Weights of a small mixture-of-experts language model, trained from scratch on English Wikipedia: 6682 steps.
Below are experts of layer 5 (counted from 0) of a mixture-of-experts language model. Rows are named router (the router's row for the expert), up (a neuron's input weights, with its number) and show model dimensions 0-159. Each number is 50 + 15 x the weight over its row's rms, rounded and kept within 0 to 99.
After each expert's rows: a language model's description of what the expert responds to. This comes from a sample of Wikipedia text that the model never trained on.

# expert 32
router:40 56 42 52 48 66 46 48 63 50 62 49 35 55 57 60 48 50 17 53 46 61 56 46 65 34 53 57 53 41 28 43 39 28 69 50 72 48 22 43 57 55 41 31 59 41 97 64 44 43 26 10 51 56 63 65 46 72 44 38 52 13 61 39 55 87 58 64 53 36 49 48 36 47 63 24 46 54 68 00 36 64 70 69 97 52 32 50 45 37 65 32 67 46 61 32 15 41 54 28 39 45 19 66 48 41 70 76 66 44 49 75 56 64 50 42 58 50 58 59 43 67 47 51 43 53 23 36 44 66 48 51 32 73 41 59 44 75 50 43 54 54 75 25 49 61 36 49 36 37 42 40 60 48 46 61 49 73 63 63
up0:82 53 67 40 47 62 53 79 35 58 70 45 52 66 73 40 65 46 69 52 26 56 35 21 23 73 32 39 34 47 43 76 30 50 25 57 74 61 57 45 42 38 36 55 65 54 51 46 33 59 60 68 72 30 60 66 40 47 51 56 23 64 53 68 28 67 22 48 40 28 47 47 55 38 38 54 55 56 45 58 50 74 65 60 62 32 53 06 20 34 79 40 62 49 62 54 60 65 58 51 29 59 20 22 48 35 47 67 41 51 50 44 35 53 47 35 39 30 52 44 33 59 59 71 28 48 40 26 48 61 59 52 62 29 22 59 66 63 80 58 81 48 68 48 20 18 42 38 52 25 39 69 30 52 51 53 59 37 68 42
Military vocabulary such as Army, Navy, Marine, Corps, Force, ship, and of in award titles like Knight Commander of the Order.

# expert 4
router:61 75 59 68 49 46 51 41 52 83 53 66 33 44 32 31 51 40 51 26 46 57 64 40 58 53 51 47 51 63 31 27 25 63 39 32 40 13 48 44 54 53 62 45 52 69 49 50 48 87 67 53 31 57 55 64 68 41 20 41 51 51 44 58 56 37 37 50 61 55 28 57 46 41 48 47 60 14 35 67 75 37 43 13 00 44 61 66 47 36 40 76 46 45 66 55 46 39 47 45 58 31 89 63 52 41 67 32 53 48 60 62 29 33 65 57 56 23 55 68 58 44 53 52 40 37 38 31 50 43 61 57 77 51 20 55 42 76 59 46 37 50 34 54 44 47 28 76 37 48 55 46 27 36 49 41 55 44 60 30
up2:35 50 27 79 58 54 63 60 51 64 71 53 44 36 35 64 54 57 61 61 62 65 70 44 65 50 55 28 38 30 52 46 24 36 68 53 62 65 65 40 35 48 50 72 78 41 48 38 79 50 43 55 21 24 63 67 57 48 51 35 50 38 44 40 37 51 18 24 60 17 57 50 49 45 61 54 40 56 57 61 76 55 43 09 52 30 78 54 35 76 40 35 22 45 51 28 36 40 41 41 73 23 52 58 28 74 50 33 39 40 28 60 41 57 59 19 54 48 40 26 59 44 45 52 59 79 30 37 31 71 72 48 72 27 53 49 50 36 56 68 58 43 38 24 46 86 30 51 59 47 63 36 63 83 37 70 70 42 34 69
Sentence-ending periods, especially after years like 2006., plus prepositions and articles starting clauses, and mid-word pieces of foreign names like Las-z-lo.

# expert 40
router:69 60 66 53 66 05 43 38 42 40 10 48 69 44 63 50 66 31 53 00 74 27 67 63 37 34 35 47 49 85 89 58 59 50 45 53 48 46 43 35 40 52 54 60 38 63 34 25 65 60 51 57 42 67 84 58 64 49 58 90 55 66 61 38 44 33 49 55 48 73 49 70 42 66 60 39 55 67 53 65 59 60 51 55 48 36 59 54 63 43 57 62 60 55 49 57 32 39 43 58 70 56 65 31 52 32 48 16 66 55 44 42 79 77 30 61 20 38 38 81 56 51 37 57 35 30 53 43 50 42 48 54 78 45 43 56 36 54 73 59 36 72 29 34 51 29 37 59 60 57 65 40 51 40 60 62 70 29 19 48
up0:38 52 49 36 56 62 64 58 69 24 42 53 59 57 43 47 53 57 28 58 73 54 54 68 60 45 33 40 06 68 58 48 50 61 31 20 56 64 46 50 41 57 65 44 56 34 40 58 24 99 51 42 39 44 34 46 49 42 50 33 44 52 35 31 56 61 40 72 31 55 46 93 58 31 46 54 62 69 48 73 40 55 58 60 43 75 61 38 58 58 31 44 42 47 68 36 46 63 58 18 63 63 53 36 48 61 31 58 54 47 67 63 49 53 54 57 62 87 74 51 41 43 70 42 47 37 42 71 65 62 43 16 64 56 39 41 59 34 59 48 54 44 40 48 54 56 54 54 34 58 56 32 33 53 59 41 54 77 61 75
Nouns about law, teaching and obligation, like taught, laws, proposal, required, promise, plus separators in lists like ..., semicolons, hyphens.

# expert 25
router:54 23 24 36 41 56 36 61 23 56 42 57 69 47 44 63 63 12 71 72 47 47 39 59 47 67 56 43 53 41 22 50 54 73 55 67 40 57 48 79 63 81 59 64 64 77 24 47 62 59 59 61 50 32 47 70 48 42 38 45 60 60 49 45 49 24 62 36 38 54 84 53 31 62 27 48 59 14 34 70 64 56 67 50 54 45 66 38 45 38 59 85 71 71 69 50 43 46 47 73 53 34 71 70 71 28 64 33 63 54 50 44 56 00 26 53 65 47 61 60 67 57 41 50 64 50 55 59 39 36 88 56 45 80 66 62 66 53 33 48 29 35 34 52 41 60 60 62 57 45 62 48 61 65 38 44 74 67 49 64
up0:54 41 51 28 35 35 63 69 38 68 59 70 95 18 61 44 63 32 43 40 25 61 71 35 62 71 59 56 54 47 50 63 63 26 46 65 50 42 57 41 55 37 30 30 61 50 39 46 36 49 55 52 65 33 38 48 28 44 56 25 41 64 16 36 51 64 44 55 67 52 55 43 67 51 64 54 60 49 39 75 52 27 44 61 76 54 64 42 33 36 33 51 36 68 38 82 70 49 65 39 27 57 20 45 83 60 61 48 28 25 54 70 48 31 58 67 45 40 62 60 68 45 63 46 59 50 49 42 39 57 60 68 56 54 31 87 59 50 65 52 40 38 51 62 37 55 56 47 70 29 41 46 27 60 62 40 63 54 76 43
Table pipes in election result tables with votes, swing and party, plus contrast conjunctions like and, but, however, although.

# expert 6
router:69 58 70 60 58 04 28 37 50 43 18 50 75 50 62 48 55 42 51 00 62 17 67 54 46 44 45 35 54 70 82 50 63 56 34 52 55 57 37 39 38 55 40 62 39 65 40 25 77 63 53 54 43 55 76 55 66 51 61 85 51 62 63 36 48 34 41 54 40 77 53 80 43 69 55 33 41 64 51 51 55 69 52 48 41 36 69 54 53 63 59 74 65 50 42 64 37 32 46 63 65 54 66 30 56 26 60 23 60 51 39 31 79 67 44 55 35 55 33 73 50 56 40 42 26 26 60 41 45 50 46 56 73 39 53 51 31 54 68 58 35 71 41 41 52 30 41 48 47 56 68 38 53 46 55 56 77 33 18 44
up0:50 15 54 57 62 43 65 26 56 41 74 25 77 63 58 47 60 53 57 65 39 69 81 27 43 48 29 65 76 35 50 54 44 41 24 59 62 58 49 63 49 39 33 62 25 70 55 63 69 43 33 66 75 68 56 59 48 49 40 61 53 45 55 57 37 68 56 17 49 42 43 36 82 48 42 13 39 61 78 29 52 38 59 56 49 59 49 47 59 71 32 21 56 35 36 33 49 41 40 31 35 68 43 56 43 43 68 45 21 57 68 34 37 34 55 57 59 35 70 49 58 47 37 43 44 63 82 54 61 45 46 40 51 82 35 49 63 33 42 83 61 58 43 50 56 80 51 79 36 60 69 31 55 35 58 61 71 18 20 58
Commas, semicolons, quote marks and dashes separating items in lists of credits, titles or rules, plus verbs like replace, remove, bring.

# expert 35
router:35 49 38 55 14 42 40 34 34 49 64 53 42 55 38 16 68 57 50 64 26 45 19 54 27 75 39 40 42 53 35 51 76 59 36 49 28 68 50 36 56 53 38 56 31 20 40 39 36 50 76 55 71 54 23 74 32 38 42 51 50 41 59 82 63 43 61 38 58 41 38 65 44 52 85 68 37 76 59 53 21 53 19 65 46 44 54 49 63 50 68 48 36 39 43 50 33 49 54 45 40 61 56 65 53 48 65 51 61 49 49 51 32 37 65 43 40 60 46 44 63 67 71 41 49 41 84 62 50 62 54 56 78 40 57 67 63 64 66 51 22 71 70 37 22 67 61 43 32 30 38 78 50 61 43 54 29 52 38 57
up0:57 60 79 25 39 17 41 52 50 45 62 46 73 61 40 32 51 54 31 55 39 87 29 62 75 48 61 66 42 38 38 39 44 59 45 40 43 50 48 82 63 58 55 58 47 49 50 66 50 60 58 61 65 48 63 32 40 62 53 62 41 73 68 38 58 40 47 71 50 59 53 60 43 37 24 41 50 77 38 23 81 66 33 75 27 71 52 88 68 65 63 23 51 34 47 41 59 21 56 38 35 44 49 33 42 64 44 54 40 62 44 26 38 43 44 35 57 31 45 46 71 34 69 26 68 64 39 64 27 66 72 67 34 54 55 37 90 48 46 72 40 59 37 36 56 70 46 80 52 28 48 74 72 49 40 52 60 23 44 78
Hyphens joining compound words or names, as in Ant-Man or highest-ranking, and the words as, such, under, well, all.

# expert 24
router:51 46 49 29 28 52 54 64 59 25 80 60 28 47 26 49 38 65 47 58 39 50 66 53 53 65 66 68 43 59 74 54 39 43 37 86 44 54 50 63 33 15 57 53 54 43 63 82 24 39 39 52 57 55 39 36 06 63 19 41 66 44 16 42 99 30 52 40 35 57 53 56 57 55 51 12 33 68 39 47 69 26 34 54 47 56 55 33 55 61 76 52 56 38 38 30 53 39 37 41 46 57 66 66 62 49 33 61 66 24 50 36 34 20 46 58 61 39 35 41 52 73 38 58 66 59 25 78 74 67 49 46 69 72 43 56 48 54 34 65 42 68 71 37 39 45 56 66 55 59 27 43 69 50 35 41 27 40 62 60
up0:18 57 53 29 63 47 82 69 42 51 42 60 60 57 41 35 42 47 52 76 58 55 62 62 57 55 33 48 45 67 41 53 46 34 52 60 44 29 30 60 40 56 49 74 26 35 45 58 53 37 51 41 44 34 48 58 67 43 58 38 36 59 76 56 59 32 33 37 61 62 46 32 40 34 66 38 43 78 26 46 74 40 59 44 83 38 46 30 26 45 85 41 60 48 44 67 80 67 71 42 69 21 74 60 27 62 42 59 62 45 35 29 30 51 35 45 48 56 52 52 47 32 56 33 35 58 56 75 45 41 35 45 28 67 51 81 37 31 64 43 69 43 50 32 46 50 53 34 24 87 81 42 41 71 45 63 69 43 44 40
Romance-language name beginnings like Los, del, San, La, Val, Mont in places and football clubs, plus pipes in sports league tables.

# expert 11
router:31 32 55 48 43 59 47 27 23 72 38 67 49 58 33 50 61 29 72 30 33 40 62 69 49 51 36 53 30 58 11 43 65 59 68 47 27 58 58 48 14 41 21 53 53 65 48 55 54 65 44 61 80 52 67 72 84 34 48 44 41 61 34 60 26 61 58 50 42 59 62 46 35 62 60 74 65 33 52 55 59 37 60 54 51 34 48 25 67 47 15 74 61 45 56 61 41 38 51 55 56 50 75 28 56 34 51 54 52 66 62 65 48 67 58 60 40 28 37 43 45 49 23 50 59 49 62 41 71 58 46 80 64 38 52 75 38 59 44 69 31 40 41 40 21 30 21 78 38 41 68 44 59 48 53 74 42 24 58 23
up6:37 54 35 18 64 52 34 56 45 74 62 36 15 47 34 28 63 61 45 57 68 37 58 44 67 43 47 69 62 29 35 32 58 57 86 51 56 52 40 68 46 32 25 46 37 42 56 42 61 38 41 80 47 50 93 70 52 57 69 59 47 26 53 80 43 87 42 61 50 67 28 63 66 33 39 73 59 62 38 37 60 70 47 36 48 76 40 27 50 63 29 34 47 63 36 51 43 61 47 32 40 59 56 28 43 58 57 75 55 57 74 37 43 46 45 49 56 45 60 55 28 38 44 38 13 65 43 44 70 35 57 54 47 74 57 33 34 60 65 31 61 46 58 55 52 49 49 20 40 37 68 50 46 64 60 62 35 49 26 56
Small numbers, especially 0, in sports standings and statistics table cells, plus signed goal differences like +1, −3.

# expert 18
router:36 47 45 79 66 34 33 62 55 56 38 63 46 59 45 52 28 45 42 66 44 39 50 56 64 56 65 79 55 51 57 45 38 89 52 23 25 41 66 58 51 67 39 50 50 62 24 42 51 56 68 32 61 29 42 76 38 60 39 42 59 57 51 36 47 68 39 58 65 36 23 60 64 72 75 60 53 56 21 37 41 31 62 47 36 50 25 41 70 45 48 28 44 36 40 62 21 54 87 42 33 29 43 30 43 61 30 62 44 51 75 40 47 79 00 35 68 68 50 10 45 61 61 40 56 82 70 49 53 65 86 31 41 15 54 53 81 42 48 31 53 27 44 81 47 34 86 40 64 30 44 43 43 46 37 57 50 48 47 41
up0:28 53 36 51 44 57 57 59 72 31 52 46 48 51 56 34 41 64 44 62 31 75 42 31 34 54 59 29 29 22 43 57 52 35 59 54 29 38 66 49 44 44 52 20 64 44 50 45 58 47 63 33 54 36 49 42 69 60 41 61 38 45 37 54 63 63 61 49 58 57 45 49 69 65 43 63 51 37 49 70 78 66 71 67 57 40 24 29 47 41 47 42 39 58 32 56 15 54 37 45 74 38 51 64 46 58 32 74 20 52 46 68 59 37 27 74 73 74 64 72 22 46 54 41 58 58 34 71 72 65 83 57 63 52 67 60 58 47 25 57 56 52 59 67 41 67 35 23 43 49 80 33 42 73 62 38 25 50 32 60
Mid-word letter pieces inside proper names, especially racing teams, drivers and foreign places, such as H-els-ingborg, Chevrolet, Toyota, Racing.

# expert 41
router:50 65 41 50 30 63 56 51 60 70 49 49 64 52 71 41 47 44 83 68 56 84 41 63 54 60 46 40 35 32 32 17 46 46 77 58 39 47 76 45 54 47 31 63 73 29 58 58 59 49 33 38 49 60 52 74 45 67 46 32 47 15 45 17 41 58 34 64 51 42 81 70 64 48 47 40 64 55 39 70 56 41 61 79 34 37 55 39 49 50 24 39 39 48 61 46 65 66 55 59 61 44 61 27 47 60 66 59 67 51 52 56 56 38 41 45 62 47 42 45 62 48 31 40 58 70 48 49 75 44 28 24 71 55 83 53 43 55 73 72 43 62 21 33 59 45 48 44 48 82 54 54 58 33 41 36 36 34 26 43
up0:30 41 40 68 33 33 43 44 58 50 46 37 58 65 36 59 65 60 67 33 23 56 61 62 66 35 42 42 50 56 55 61 30 41 58 53 56 66 21 51 70 29 38 59 43 61 54 57 39 62 64 49 97 66 28 53 58 81 72 61 44 65 63 44 53 67 20 29 42 09 51 33 31 42 46 55 64 58 55 41 67 66 61 50 61 27 79 29 46 42 45 31 66 27 47 11 34 92 57 55 55 33 28 66 60 75 62 41 52 45 70 36 43 60 38 47 44 47 57 38 36 34 47 55 21 82 54 54 71 77 62 34 25 65 72 33 49 44 58 67 24 39 34 48 70 44 36 64 50 67 46 59 79 13 38 63 56 63 61 45
Final words of institution or venue names like University, School, College, Center, Stadium, often in sports schedules, as in "Beaver Stadium".

# expert 0
router:79 60 67 65 60 11 39 36 36 48 16 54 77 52 55 54 59 41 50 00 64 19 67 70 47 50 37 36 44 68 83 56 56 61 36 63 53 57 53 36 45 55 60 64 40 52 36 31 70 67 51 56 46 60 82 49 70 43 74 81 55 62 52 38 39 36 53 54 52 73 56 72 39 75 69 38 53 66 47 62 59 54 64 44 43 41 56 48 58 57 59 67 65 60 59 58 37 33 47 58 73 53 58 29 53 27 54 29 64 57 44 33 76 74 40 67 31 49 35 79 55 56 40 68 37 10 58 45 53 51 49 60 84 47 47 50 40 57 72 63 37 70 35 48 50 40 41 72 54 56 59 42 53 48 45 67 70 40 30 41
up0:48 83 42 51 65 42 70 59 41 30 60 37 56 75 59 52 54 62 34 38 29 28 31 64 35 66 76 49 55 43 42 38 76 28 72 59 38 39 35 76 67 61 52 59 85 67 64 40 73 47 45 36 57 57 44 43 55 47 52 39 36 52 33 72 55 60 51 34 45 67 68 39 67 36 44 49 48 36 33 53 60 26 57 55 40 55 69 39 40 55 30 34 45 32 49 26 34 26 38 84 64 50 54 50 80 33 62 53 67 46 59 44 57 63 85 35 29 66 61 48 81 08 67 41 51 32 45 49 75 48 58 42 53 47 51 33 35 26 22 60 58 37 17 39 61 56 64 51 74 41 35 25 62 46 47 61 54 61 33 54
Verbs of providing, allowing and wanting, plus conjunctions and quantifiers like and, or, some, many, such as provide, ensure, enough.

# expert 22
router:90 57 40 49 49 48 52 42 36 73 61 38 44 76 29 59 57 68 57 65 48 58 48 48 33 28 57 51 49 44 39 46 35 49 24 99 24 30 66 47 69 32 50 42 66 48 58 48 49 65 34 51 46 37 41 43 48 52 32 49 40 54 28 50 69 67 31 35 42 58 44 64 76 34 71 63 02 39 67 51 46 57 10 60 49 50 49 46 37 63 47 48 30 48 59 63 59 48 58 69 31 00 38 57 39 44 31 27 43 28 46 37 45 55 58 53 57 45 33 23 45 48 66 58 51 49 54 45 61 45 35 31 57 66 31 45 45 42 33 94 51 42 47 30 48 44 63 40 46 51 41 38 55 54 68 58 50 21 50 55
up11:59 46 49 32 49 23 96 56 67 42 64 52 43 41 36 40 39 49 66 61 45 28 59 72 29 37 38 49 51 65 62 41 30 80 54 53 55 28 39 70 48 22 28 05 31 36 48 66 54 73 32 48 47 22 58 50 57 47 50 39 37 53 44 86 53 55 16 46 58 55 37 47 55 61 38 38 48 44 52 78 60 64 53 55 08 76 22 43 42 42 65 43 55 62 58 41 45 35 51 42 74 54 41 77 49 70 64 42 45 31 34 82 48 40 31 64 58 38 52 25 52 47 61 33 73 15 78 57 40 14 50 52 33 60 53 47 60 44 38 65 41 57 70 56 56 46 54 58 70 56 47 50 44 55 39 48 45 45 61 63
Line breaks and column-header words in wiki tables, such as Votes, %, Candidate, Player, Season, Pld, MF, FW, GK.

# expert 2
router:59 71 43 48 52 83 40 44 64 54 48 55 75 63 23 40 64 44 72 56 38 67 32 74 41 43 37 49 30 37 45 52 58 40 42 49 39 31 30 43 55 52 47 43 48 55 52 57 63 45 59 60 58 74 36 39 35 59 67 48 53 42 65 61 52 23 34 44 45 53 35 52 56 40 32 41 56 40 53 42 25 71 65 52 28 40 54 30 19 66 20 38 32 49 48 53 40 72 62 46 37 55 13 67 62 59 67 53 51 38 40 68 41 67 17 64 47 70 67 48 38 59 38 62 69 70 59 41 30 53 58 67 37 13 77 29 51 74 55 40 41 65 58 63 57 56 48 67 44 38 52 47 50 71 51 55 44 53 79 62
up0:72 65 21 35 40 91 32 30 82 68 55 35 45 56 44 18 60 45 49 47 18 65 24 50 47 53 46 43 16 83 28 47 39 67 77 45 74 53 47 55 37 33 50 25 65 38 62 43 44 57 77 68 52 58 80 80 36 62 52 44 45 67 43 47 51 53 66 73 40 45 64 69 26 30 51 60 56 26 40 54 24 46 59 32 45 75 28 49 53 57 46 40 40 25 66 75 83 37 47 41 61 64 46 57 34 44 53 62 35 50 28 55 51 36 76 38 38 53 31 34 62 41 59 43 51 52 31 51 76 39 59 54 46 57 81 23 51 74 43 74 47 54 24 67 58 35 60 53 53 45 24 32 62 37 51 54 38 30 58 58
Pipe separators after scores or numbers in sports and results tables, plus road and place words near coordinates, such as Road, Highway, west.

# expert 16
router:37 52 19 53 59 46 51 37 56 54 62 58 55 80 64 62 47 61 64 74 43 47 55 44 27 60 34 54 50 32 57 46 69 41 54 31 51 57 34 45 30 51 33 31 46 48 59 67 33 46 38 59 62 47 36 80 50 49 69 39 48 47 69 50 37 51 47 63 50 54 42 47 30 51 40 47 47 32 33 53 28 23 48 58 44 64 26 46 50 31 77 24 64 51 37 35 65 76 50 59 20 50 57 25 40 59 69 33 25 68 28 22 39 52 57 59 49 61 40 81 50 28 66 54 40 47 49 34 43 29 30 59 29 30 50 60 45 34 30 71 68 86 56 76 59 69 40 49 77 65 47 53 25 26 68 66 55 55 60 70
up0:45 56 31 60 40 68 70 48 44 47 37 42 62 38 43 47 34 68 45 67 43 55 43 48 37 15 29 50 61 24 22 58 43 60 57 31 46 50 55 48 43 45 70 36 62 63 57 81 56 27 25 86 67 47 36 43 19 59 53 89 69 25 74 53 43 61 42 46 39 80 76 51 15 46 46 55 32 80 58 40 52 43 22 65 50 53 68 64 25 28 40 17 47 53 43 37 60 36 59 23 69 42 22 63 45 57 73 67 24 46 52 67 58 43 59 34 39 47 33 26 32 62 38 31 46 11 30 55 52 36 50 42 25 67 37 60 52 79 48 50 66 57 68 35 68 39 45 41 58 79 47 58 62 53 26 55 39 36 92 70
Tokens in biological taxonomy articles: Genus, Species, Family, -idae and -ensis endings, species-name pieces, and described in moth or snail entries.

# expert 13
router:73 38 38 28 44 55 45 47 47 52 43 34 59 45 56 18 45 78 07 31 36 55 33 48 81 66 24 51 73 56 33 43 34 51 49 69 29 52 66 51 67 69 63 43 57 62 69 69 34 64 58 61 80 46 46 52 47 44 52 67 45 37 22 66 71 30 33 47 44 57 69 52 33 49 90 55 43 94 47 50 65 77 44 45 53 45 64 20 59 64 47 41 84 60 68 65 73 60 45 42 56 39 41 54 55 28 53 72 59 48 61 41 42 67 73 46 50 46 59 36 47 56 34 57 56 60 51 72 62 43 54 43 36 41 42 56 50 62 55 74 38 61 74 68 38 66 36 41 28 52 49 58 50 46 78 59 63 62 41 51
up0:77 38 55 21 65 43 69 57 51 46 50 47 63 23 43 72 65 71 49 55 52 58 76 57 57 62 56 12 42 44 50 47 38 37 52 86 52 39 61 70 37 46 48 35 39 38 63 39 38 60 65 27 32 53 65 52 37 57 55 42 32 24 53 49 93 49 25 70 51 43 47 36 29 57 47 39 29 73 60 40 66 26 52 37 29 48 37 45 35 37 45 61 38 37 18 56 52 33 51 49 51 48 27 40 77 42 54 60 48 65 60 64 40 31 50 54 50 49 49 52 46 44 56 67 42 31 63 65 61 58 32 40 55 14 50 49 31 50 43 62 89 65 50 43 33 53 62 41 40 69 34 22 45 67 29 59 42 40 83 86
Commas, especially between city and state or county, in author names and score lists, as in "Pike County, Ohio" and "Miami, FL".

# expert 37
router:47 34 77 58 49 77 61 62 31 63 55 35 44 36 53 61 48 51 31 61 66 63 33 78 56 57 23 73 45 59 36 55 33 24 64 41 48 52 52 68 39 67 69 45 60 63 61 38 57 76 56 60 66 36 24 41 26 62 41 70 62 50 38 59 45 81 73 62 48 61 77 66 33 25 44 39 93 47 51 41 31 25 54 52 48 24 63 40 59 67 49 45 41 54 65 74 53 43 27 38 70 87 36 57 48 51 28 32 34 47 29 60 43 58 55 38 23 75 78 58 68 54 69 61 48 44 54 57 76 54 58 75 63 62 36 49 33 62 56 38 39 63 73 56 48 39 42 52 53 49 17 49 53 42 29 34 78 31 42 48
up0:45 63 46 28 60 72 39 53 57 38 42 60 55 44 32 38 51 57 42 65 77 43 45 52 42 66 48 63 53 43 34 33 60 65 57 51 71 52 13 56 46 73 64 38 49 42 67 65 40 46 18 38 51 57 37 31 61 46 53 48 57 46 62 26 45 37 66 55 67 57 34 34 58 23 47 47 54 60 64 59 18 44 22 81 41 57 76 38 22 58 69 51 44 38 75 47 48 51 36 52 67 75 40 38 42 57 52 27 67 36 30 60 47 30 36 57 63 58 52 32 51 47 52 67 75 44 46 49 57 41 53 77 54 51 28 49 67 45 37 45 71 62 68 36 44 45 46 66 42 10 65 46 21 35 83 15 23 46 30 50
Pipes and hyphens opening table rows or list items, and football position codes DF, MF, GK in squad tables.

# expert 43
router:47 56 51 36 59 34 50 60 30 66 67 49 25 30 37 38 43 53 56 55 60 76 62 49 34 75 56 64 50 51 55 38 45 66 64 08 58 53 88 73 61 47 60 28 41 48 67 27 63 38 42 61 10 49 27 48 22 45 48 53 44 48 60 68 26 24 63 73 55 58 44 49 46 71 62 53 63 38 54 47 67 63 57 38 41 46 51 42 51 56 40 56 32 50 61 60 42 58 37 63 17 54 71 50 63 29 67 55 35 43 26 55 56 70 50 45 62 50 99 67 67 46 43 86 48 45 72 47 42 75 44 45 72 57 35 79 44 62 55 33 58 51 52 89 46 53 68 73 51 50 76 39 58 80 18 66 49 63 49 78
up9:44 56 53 52 55 39 23 75 45 53 56 41 60 87 37 48 42 57 76 45 62 74 56 97 65 54 52 49 58 48 46 43 77 40 38 44 63 38 69 38 72 48 54 60 59 40 18 44 32 74 37 60 56 60 32 28 59 63 65 27 66 08 44 78 52 39 78 68 52 45 51 44 64 84 27 40 45 55 57 61 27 33 56 31 72 79 59 34 38 76 55 65 25 32 55 56 54 30 31 45 48 47 40 49 55 56 52 42 55 58 38 47 41 65 51 44 40 38 53 37 26 38 59 16 56 57 48 25 56 49 43 30 46 48 50 65 31 65 66 38 24 54 25 72 36 63 45 37 49 47 59 42 37 49 61 58 37 70 62 58
Cardinal numbers, digits and number words like one, three, several, often in dates, table cells, and building descriptions (two-storey, three-bay).

# expert 9
router:49 46 50 38 45 66 34 21 52 60 59 56 17 68 15 59 49 59 48 85 45 15 57 33 47 59 55 37 55 42 36 39 50 31 49 26 47 34 62 49 41 72 49 72 53 26 52 56 27 64 46 62 58 40 65 73 45 22 36 45 51 58 42 60 55 70 37 55 63 52 74 36 23 42 36 40 72 35 42 33 45 45 44 48 70 37 54 40 38 44 41 45 56 37 62 08 50 34 75 62 41 60 29 71 38 44 19 53 53 37 55 30 54 39 47 47 74 09 43 36 46 35 47 38 51 36 40 43 63 47 69 60 52 69 62 72 65 51 49 37 35 57 52 49 61 53 51 31 49 81 44 64 65 55 58 48 60 49 41 47
up9:41 67 45 67 78 41 52 59 47 68 87 46 43 39 35 41 59 38 49 83 59 24 38 45 48 23 71 48 77 53 68 38 59 51 29 68 82 43 77 10 73 38 48 52 66 56 42 37 46 57 40 50 46 33 54 49 73 41 64 68 35 30 58 56 40 56 71 26 33 37 32 62 40 35 51 78 51 30 63 35 70 55 57 36 48 45 79 57 37 63 49 34 60 64 58 40 58 27 36 64 80 53 52 54 46 33 51 41 57 59 29 60 43 32 55 77 63 48 49 52 52 16 73 63 67 43 61 38 38 45 38 43 30 35 30 33 57 60 42 46 50 27 46 45 72 50 63 49 70 37 44 30 58 75 72 71 50 57 22 58
The word "the" (also its, entire, whole) after prepositions like of, in, to, at, as in "of the United Kingdom".

# expert 26
router:66 63 53 63 50 10 49 36 46 45 08 45 86 41 62 51 63 31 44 00 74 21 67 58 40 44 32 35 67 71 77 68 63 53 46 54 55 49 39 30 27 62 51 60 40 61 30 25 79 59 51 50 48 62 79 54 62 42 66 76 52 59 62 38 45 34 46 62 43 69 49 71 41 70 63 44 45 71 45 57 55 63 55 45 42 51 58 60 68 56 54 69 64 44 45 75 45 32 49 55 74 42 59 32 52 31 44 17 64 44 53 36 75 68 43 62 34 41 26 76 51 43 41 60 31 22 54 45 51 48 55 55 69 38 47 60 31 54 67 65 40 77 37 45 48 37 35 61 54 54 65 30 54 43 52 40 65 19 23 46
up0:40 47 38 65 43 53 77 62 37 68 50 43 24 59 64 56 67 32 56 45 39 60 49 50 47 53 81 38 51 61 61 35 40 28 36 43 49 56 38 44 19 24 44 52 50 55 55 53 73 55 41 66 46 23 70 53 25 44 33 37 54 50 59 36 59 54 29 62 78 44 53 49 31 62 70 84 37 36 44 36 72 49 70 77 53 61 51 59 65 49 52 54 43 50 30 33 52 54 60 50 40 77 60 63 57 72 43 55 26 52 43 63 59 65 30 45 63 53 50 46 63 60 78 40 55 46 57 29 45 39 48 46 47 47 50 51 49 24 53 38 53 57 37 44 49 46 52 35 59 62 65 59 31 36 52 20 79 87 48 32
Prepositions like in, of, at, during in prose, plus place and personal names such as Jerusalem, Beirut, Milwaukee, Noah, in film and book summaries.

# expert 8
router:52 56 53 48 60 32 37 47 26 60 39 68 74 42 52 48 54 26 48 15 75 42 61 69 45 71 39 46 36 62 61 64 64 68 52 60 45 43 38 30 25 56 38 61 35 61 59 46 54 65 39 50 56 38 87 37 53 32 72 82 48 50 65 46 54 32 48 38 35 76 34 73 19 78 65 51 55 63 58 56 77 67 52 50 37 23 81 62 59 52 47 84 68 45 64 68 40 38 40 55 67 45 77 49 53 29 67 39 59 40 56 19 66 79 47 62 32 32 40 59 50 48 52 72 55 30 66 55 65 51 39 63 53 52 41 52 36 55 77 65 49 58 56 39 48 13 46 60 53 55 53 57 64 60 70 75 82 47 23 56
up0:41 36 50 44 40 43 38 81 65 48 84 69 42 44 64 42 54 45 58 30 12 68 58 61 59 46 58 48 60 56 52 40 59 75 63 50 56 66 38 67 41 36 42 56 48 40 41 21 56 52 59 23 51 49 58 43 53 39 55 48 62 67 86 64 61 52 55 41 43 40 69 42 44 53 77 41 85 63 30 60 45 63 63 71 49 65 66 70 63 73 74 45 33 29 56 45 58 42 50 49 61 57 30 51 48 61 38 48 47 45 26 28 48 54 43 53 61 59 59 12 48 36 34 60 46 45 64 75 57 66 25 58 46 61 31 44 40 54 30 47 61 42 60 60 60 29 40 40 36 56 60 38 41 36 57 39 39 74 44 66
Commas and function words in narrative prose, nouns like people, violence, word, verbs like feel, learn, and mid-word pieces of rare words.

# expert 42
router:45 83 59 35 56 58 64 61 46 37 46 69 62 57 34 68 43 54 68 67 43 60 41 47 35 31 53 49 63 48 56 65 46 35 55 42 65 66 59 35 35 67 53 46 51 50 41 11 61 42 35 47 42 54 65 21 36 34 42 57 50 19 23 64 37 77 43 36 52 30 39 60 64 56 69 81 64 47 58 48 35 71 58 45 61 80 77 68 34 57 47 73 83 26 51 40 40 28 48 42 56 54 47 49 47 47 75 74 57 37 44 48 75 41 67 46 53 47 45 57 53 45 35 49 39 62 44 44 57 52 63 56 23 27 47 58 50 50 42 39 49 42 39 81 60 54 39 53 09 50 54 46 31 47 49 42 69 51 20 62
up11:93 80 41 21 52 64 45 46 33 37 66 80 24 54 67 63 59 51 49 34 51 78 49 52 23 62 48 60 58 46 39 62 55 58 77 49 54 86 60 29 52 41 77 55 32 62 39 46 46 57 71 33 58 38 75 39 45 60 70 48 70 64 22 77 48 31 48 41 39 65 64 48 45 42 58 39 43 57 72 57 56 28 44 64 53 54 40 66 44 80 33 81 67 54 39 55 53 10 41 72 48 54 69 43 50 37 53 29 75 37 31 51 41 18 51 51 74 50 39 68 26 73 58 66 39 33 49 68 46 29 45 43 36 28 36 50 65 48 72 44 50 30 60 49 65 42 64 42 44 32 35 55 61 46 56 55 61 66 73 64
Blank-space tokens in empty table cells and short word-initial pieces like si, re, pro, ex, pan that begin longer words.